Weights of a small mixture-of-experts language model, trained from scratch on English Wikipedia.
Size: 9 layers, width 224, vocabulary 32768, 48.1M parameters.
Training: a variant of SOAP for the experts, 314M tokens, 9583 steps.
Below are experts of layer 6 (counted from 0) of a mixture-of-experts language model. Rows are named router (the router's row for the expert), gate (a neuron's input weights, with its number), up (a neuron's input weights, with its number), down (a neuron's output weights, with its number) and show model dimensions 96-127. Each number is 128 + 32 x the weight over its row's rms, rounded and kept within 0 to 255. Numbers have three digits each.
Before each expert's rows: "comes before" lists some tokens at least twice as common just after its tokens as in all text; "gets" lists some tokens that make up at least twice as much of what it gets as of all text. This comes from a sample of Wikipedia text that the model never trained on. Tokens count by the router's weight.

# expert 36
comes before: " the", " a", " he", " his", " it", " an"
gets: ",", " with", " of", " by", " that", " for"
router:136132140131118144101189165116137168145144145136116189100150121122139125173135129179142075177123
gate0:146159106127061162129103129126116163097137128146076097117093183180137167097128128154121085112077
up0:125134119073165150103063117159085162102099115133164177163127103144124092135146141046077164174169
down0:060125172138158092072125144143142116159101136161069077162091112155143099137139199119135122103160
gate1:187165113129133214153129129115100087140113172133153155202054113130195111157131125130157106148119
up1:149141107120165179133105124112130049115141156132128167224053092144151128173121126151140080181108
down1:104153150144109086132077049124121098117137078108128109190137057131137124116160123131146102168125
gate2:137150113117185087157122093095168128157150214089095174144146131057112096102142143137151125137126
up2:121132116153195096129078126114161139188130216110126147144092133124108104145102151155171154142132
down2:093128149134145136187085092097142127130165103148142121092130139117145146140073098140161159132128
gate3:168176137099074144038150123073113097137083092146139151131129134125142106092061122123141090090159
up3:117130103110111168134125134177154101141146132127135157119086092155143133126182180112120167113128
down3:089126161180104089097141101124135119079112125189037118179151140167113179166153134129194175062132
gate4:138117142170149133134171160106090124120109137104148137167090126097141150119068080159126125179095
up4:146155131122182130154135132101146153196112179144177162112067123143139179160163101171150198144106
down4:099159104139135101125119106055103130107131159142139078189107131125115139092174108074205174145067
gate5:153156096177155155077128085159111136093137151139157118114116130116153173121092140138120117146105
up5:167181131193105161103131109121130107074109211110130132109137169107099159122069149153151109098114
down5:069173127140107107126154113112139074128147143079141200149131142127135124140170159106100150098156
gate6:128149155091132096074119105113104163182148151133105052151108119187149081084151144134143093082135
up6:097125144129160097138121157123116125138119136158145101139113150143098166074155105109154108147090
down6:156096073089147128128107133118143198084163090147147163098145150172103157120164115154202106165124
gate7:090106163152140134156110144126122139069136171082148140121177133134101147149111118081119131141108
up7:074104138119110114151118180135152154117190124108149119154139132071102155123072112129146110134075
down7:134125169107073085075107092143174118090113107126131157156117083176172126176129130087081113140132
gate8:115114120086170147122130116160134129074099136138098159151145113119153122134158157157143134157164
up8:122138170107176162099138111154136136059087182139130149159098090148092137162133122144144118155126
down8:159115139091170144166134194127124122077129125180082100120127117144121104078147138148099110105140
gate9:101164063069147137130132107140136101122173098078116203155167152151144114118135126110107171151075
up9:167068234189104122088119117127132154115090132140158084094125075115101123123081141150126080093207
down9:132115061139155210094129149123163157116147128104149120140135170168077159105101095160147134147116
gate10:138075177079121130111099116108194132155128153106098103095141123161099074104165136119155140101164
up10:097124155134133079144126174117122137173118127172088082086099111111123041129213094164149094197137
down10:182140100208105105149117121121148120130119090137149138146107155092161127183153155163145073152129
gate11:118145124098148125099107139152134095089094087133072121114145087115160131127139163108152099110125
up11:120131201152118133103113124091158138102124151126124126201195103093129175120132094114100162168118
down11:159109174121142143150101106141102117168150071118104146180116103093115123105124130158157140099164
gate12:129069208060178110127166183168093172123152143155019114193177142108116094114090123104055129113135
up12:104166092161121119091126070090120042090107134098177143074072105137153150158142126152171121114102
down12:024118126119112119141082138110082076143161105175114126078156151104155057127082070133138108133147
gate13:134181117096125153086118118175116129168143140151058089121169156147108104138112126083119119187097
up13:123186159133052116100129117158063155087097159105089082169160130161073127108117120079172142131114
down13:075122134095168155128091107165168141104106073143164185132127142136123172126170110138162150120170
gate14:129164135095142101107156104129155107157098155121146113116159125166101141086108175099101132091155
up14:141174082160148090145161117176110072105120162123123173032141102154157149131180101148093131109117
down14:126101146129187127172104122103162152145081149125145117118168100168110091095128124119128161149106
gate15:090094084155093074190142107095115122150110126117136190121108096078133112133113130176111140139130
up15:128113104056100202127134156170131137128128107096182155166102134153123159113128137141033153134106
down15:151163139103086135135097097130102137091167113157129159164076096066169125137084156105095137072147
gate16:161178105135155140172143186142137155133114138118168133090120125184125130109122148159142091138113
up16:144176128135117081112143119144131128119093157138190171085126073170140094129099181137130137137194
down16:071086105087113127113109121122085083134155118119124140100110129107117143097111136115151122101132
gate17:111075143108146187074101055183087147114081118169096091090161129145186131134138144111180145144159
up17:112125131198136064188114122145072131069100165144120091217081128090143089153155120131105131096086
down17:134166082166114115126125172170072110150153105105104173125144069147107111075147142133142074130090

# expert 42
comes before: " the", " ", " be", " a", " his", " have"
gets: " in", " to", " of", " from", " In", "In"
router:143137090161161142088133154109193131111115091147119136096191164083143118172158093127104109181151
gate0:164165098073133110082102151161162142148111123116110136138162127129179220143134109114125060149109
up0:129068108163089124162101062114117121114101144121158106138072171139124161192128121124114149146128
down0:116078103161141112130145116135186160159110076122139120092134206152146045055086119131162038114132
gate1:119160098105175133114121157097155084096142123166125147168132154147139162122180071094133084151192
up1:116130153190098104166146092150101087148123106098119101129101126108167118104077143099115160143082
down1:163134146083138165134121114064114090172138076120085099122147139147096093168123121090144088111150
gate2:096103161154137107074075081115143119123163171099146123070160152133148155145148112137115079167159
up2:077174160145135083086114098132176141131172099137143134152113175130162193115118108119162081128127
down2:174124073112120092123130073169135067128088191132110163125096115131160126109084166073134125159097
gate3:132182088136141075148092169129104119112172088189108180139155134129168120136171097129173104135175
up3:108127118147136131140140111118132135142121154155165150091086136131133174075091068122116131149107
down3:123118161124142178129106087033151148132106133144100083151167119126147167131182142134119159162147
gate4:172158088173128202136161141096142161117109128138158156095145083150163123131151134130127127197039
up4:080064193146131113125137134138105105173174187108130144152120133100139126148114172148113122114135
down4:146128089134123139094125101136105109126147136152196114113123128110172136138131108079040119113179
gate5:146080131177109115157149140072136149159180139162128122088090139137186142130144121078166079148158
up5:133121119108085137144138093135144146122111143101126115138116139169051165156133124068090081109107
down5:079082120107162133120074173197077135151117097073143159143115141137151136147142067128121139098103
gate6:167148195097106084108124129074104147123203115159125109123130122157136138091156209115126107170138
up6:141113169071166087160115140073148138122148152148080136124141112115178137123125182119084105136129
down6:120117072158182153094154107136141098122135152012141120057083173106140214097174110110157104142162
gate7:080183083176122157206106123092151165157106087173129122081116119226133075115160128205148156133161
up7:138114129082146112093139107148100136135181188118157125163166132080111115119084153043067099112074
down7:119158102126082155114120172135108123120118207179072151125147173156168125131126159072104136169120
gate8:106190157096118111116144100162095171133167122152095123113171173151120118122177125110152130155111
up8:107140123106124140105139073120146184146178105142114133073150195174131108129184149125120091123069
down8:084166137106126142137115101127174102082074095106096125137136209089148124090144131150108133097171
gate9:121146102096145183102142033130121145106114130115037091138175227160118110124165111167180114135032
up9:082137114160121143144091138092199147160099134159161083163191174100090127154116119125130079123117
down9:187082081138106118165160160137107088133111141115168163058148084115136148126159113148095138138135
gate10:154132139162097176111119127161182104128161149192172115149104162149149152147190110136125085121171
up10:102120094156153120124151102126059172137130142113094101143166080117080125145084164161155204137076
down10:131122129127159081134145092086119139163088117117120192124124177166147072115140135155121156157185
gate11:097116104146120122110145128111129155104106134159113148116210124164193146108077146157140116162140
up11:104112074131058098098106100099115111109116112118150138109132143072157134131126126112189109127136
down11:136076124159055133128127197130103129169176069089120146147130101121134164146160023128134150129135
gate12:087106068130140136086102168104115137081142162177137121146146128177072124114134137145121140193111
up12:180140142152127131125175107150106102157145098126069098164092101077118081138180121129139122098149
down12:103154106140149144135192157154135196097145129176161067109118114106128179133118085182169123137082
gate13:121170119146152094069062166055193144147138127127131096102176115082130127158115102119133127170226
up13:170108155147122112158124128147154158106147188196153147160132159146136092145084145181098157188122
down13:131101108120127137057133148166084075102175150131140132168110140153136113128173141171114130111069
gate14:187061140143135126144110138167110102143154114169142122222129143162123140137053112106079128125219
up14:115083121158142077140155118159105096134140089147133156183151145139207173091100122126067153076148
down14:149119127168116121113166115102160148156098166117106125148129176161129176102104148157120129138162
gate15:123139081087154118091155131139190204152068158088095148137109108154131179123147092086105148154139
up15:108123173068108081123149165038090179138144148137196132154146111175122176120124160212132150171156
down15:097070183131111130131160122152123152091168172104084175157129175127067167116065189089114143184124
gate16:184130070089072136105110114158115172177108069121087152109151165142142096141069156085136150164155
up16:115086114076061150090125107153142096144117108145119117136127160136122106132058140088159127100187
down16:145136115125169139090104113115161104046145120146136090159135143104112164117183179093108100132156
gate17:100128109139155088168146141108083172130081130189072112133106132137115074153121156156074110192102
up17:130156141120128113107096123139120108115139104111089071108156151124137129076167103139133129118141
down17:112147119184135084153144171155123106104106240049159104134122133145160135156077125170117067081173

# expert 21
comes before: " the", " ", " a", " his", " two", " its"
gets: " of", " by", " from", "′", " with", " about"
router:145112126152164130082189177115137219168100117145158191142159139123115103137191124136167095152120
gate0:152191119142081184166115188134135090137104145119119188166151096120130139138112102144120089121131
up0:168165168135063094155138146126153127117070142131148142128159126100155155127148111140167110165128
down0:131107118102136109109098129146111144127139103136124137111099159112128096149182082130161149168142
gate1:144117183180108187148111213125195184148157166158101135146148092109134139123105101179131124075114
up1:175117187167112188135123191138179186127164135168116145136156098131154130109110091168127091083098
down1:125102094133132107151139023159158136058142107099120095193075157136115131091109088115110101130156
gate2:149147100107145067079182167141106130157156179172069112128172134121148176115160170148136125108109
up2:102116101171104177182098086102156105169119111097176090075087132152129115121103097091123153096156
down2:132115182120117148095206105146155107147157137150118099086118162192134142149116158141136138115137
gate3:061160112101147126119172125109113193150146149137126145137100125151101146131160088124167171134160
up3:145145087101122155120158103146081121108117205135181106150097136173099127147141160160197136067100
down3:101148167119125084137076171134138137151150141131102084108047082123141166134150128090156123150093
gate4:131080219103112148166125139095118160141152170170083152167137142101162101166130135103157151128084
up4:139162159091093193144099129147116155136143097062092141063146153085102127179090108121163118128087
down4:104102122115085161133144165054085111094116115127151087190082142147142060138110116156137183166114
gate5:161110103158172092158080162106141180166142102073132136202110198169108121130151128181129093141146
up5:116123141049137133136146125168184134081116136117136114081106119105117096104137138096042123138126
down5:094092161075119109080122127132139122205089101145161107127160108135093140070120190180104161100134
gate6:102108087148175174132149170116076131129151154137122131126169090083158136137146147142195141153101
up6:094082125147149121117117146108118202116147121142166105164141090058126093132125178149166127138078
down6:078204141135095139051162144115096193091138129126124152153120092084119141101109109131187176164055
gate7:124105132130131114189117121100198146100161072123146108157126161139138126141129094158177093146109
up7:140061103061127126203166167126186196151123115103182139137124150100154134105132083144133153155124
down7:128103116150062129200104198094139163172132097155111108130097119129081144156071097121188170088114
gate8:146108152172170162092146115148112114164152098167125108182146117099174145109120095079116151107186
up8:199135124137095128112143120142125150194088102134126159172078112099136145188117115060094152148122
down8:122161126172117174109128144130149134169098088134152094132142114167157123131109164071143086036120
gate9:114194146133163130085156153168089173120073159135126149111101175169094172148148176133153090119118
up9:124129085101161174126151148131105134148095155131093159086121082236096183142174163141126150133127
down9:099178147101101162126115157135117081124134120117113137143086164145155112158122170114193179102067
gate10:093068151127111155116167137136126122162064164152133124080149160123144111175160137092157161150100
up10:147170083173155100122135137114157159091194142137149139179100122160094168112121161170080107134205
down10:172181146151144126111141121116174091128177071116143140158131166183097109155103120136141054137102
gate11:119125156173162132146149130099073140135091163145085149117128171164173088128086139175156063104149
up11:147071145146092099086102153117130094136138120143140092144133146139052099152134101125120139160109
down11:117143135095122096094162124109148096088163143143091132071135147138089054149141119093120193132155
gate12:117130178111138181089124202123171151129126113094158129118134092170073088159154140130146113071129
up12:127114162140135168214153074153112085167089144188126154230130150101107114075097114175112113165109
down12:070102189072113119149135083162153093102120148149129158158103116175117136139102073148114147141194
gate13:099104152139141123115166113074117150114166149148170113125173088193189163079132103118115078154129
up13:101149122124140154133123087105078179093098160132138155168157120159140128091119128127092132172129
down13:061126109142104127165145093115130083139149092132101101069138143117071174164142116108121164104120
gate14:152159105098102117090117117214127084146157160139167117140117146102114050143091097086099113135042
up14:150131144068158115130096139175112139122127155162116122112116098135122115136089182127120106168098
down14:117111076153044141125090150139092159151073106095089150140185145116114159166136131145123132162089
gate15:135188127111110116105106161166056084140081151106167167125131150131142107126116103167116108126182
up15:148228119087102120122107124140087098123092144146139162131140193161120123114137108165097074092142
down15:102142165046168117145146153047154163161145111147158110165116114151150144152158099161128106079151
gate16:149113119115090156120152190109177153155121131147091140087148130205098136171149130123133113139138
up16:126135083141142195182173177105135122128179118161062100136126189128130134151158145153139079203145
down16:131141112164109034164089159112103110118114158131107075073157072138096112122109091117114130123127
gate17:118152081127113110117093084121156130122086081151135143140136136205133123066127097093163121173131
up17:058101128128114089154142071145203146085160112165163130142163108124113147114164122091083118096076
down17:200121175091135106135087164164122108147090120107137137129065161137149146109126094074177116153135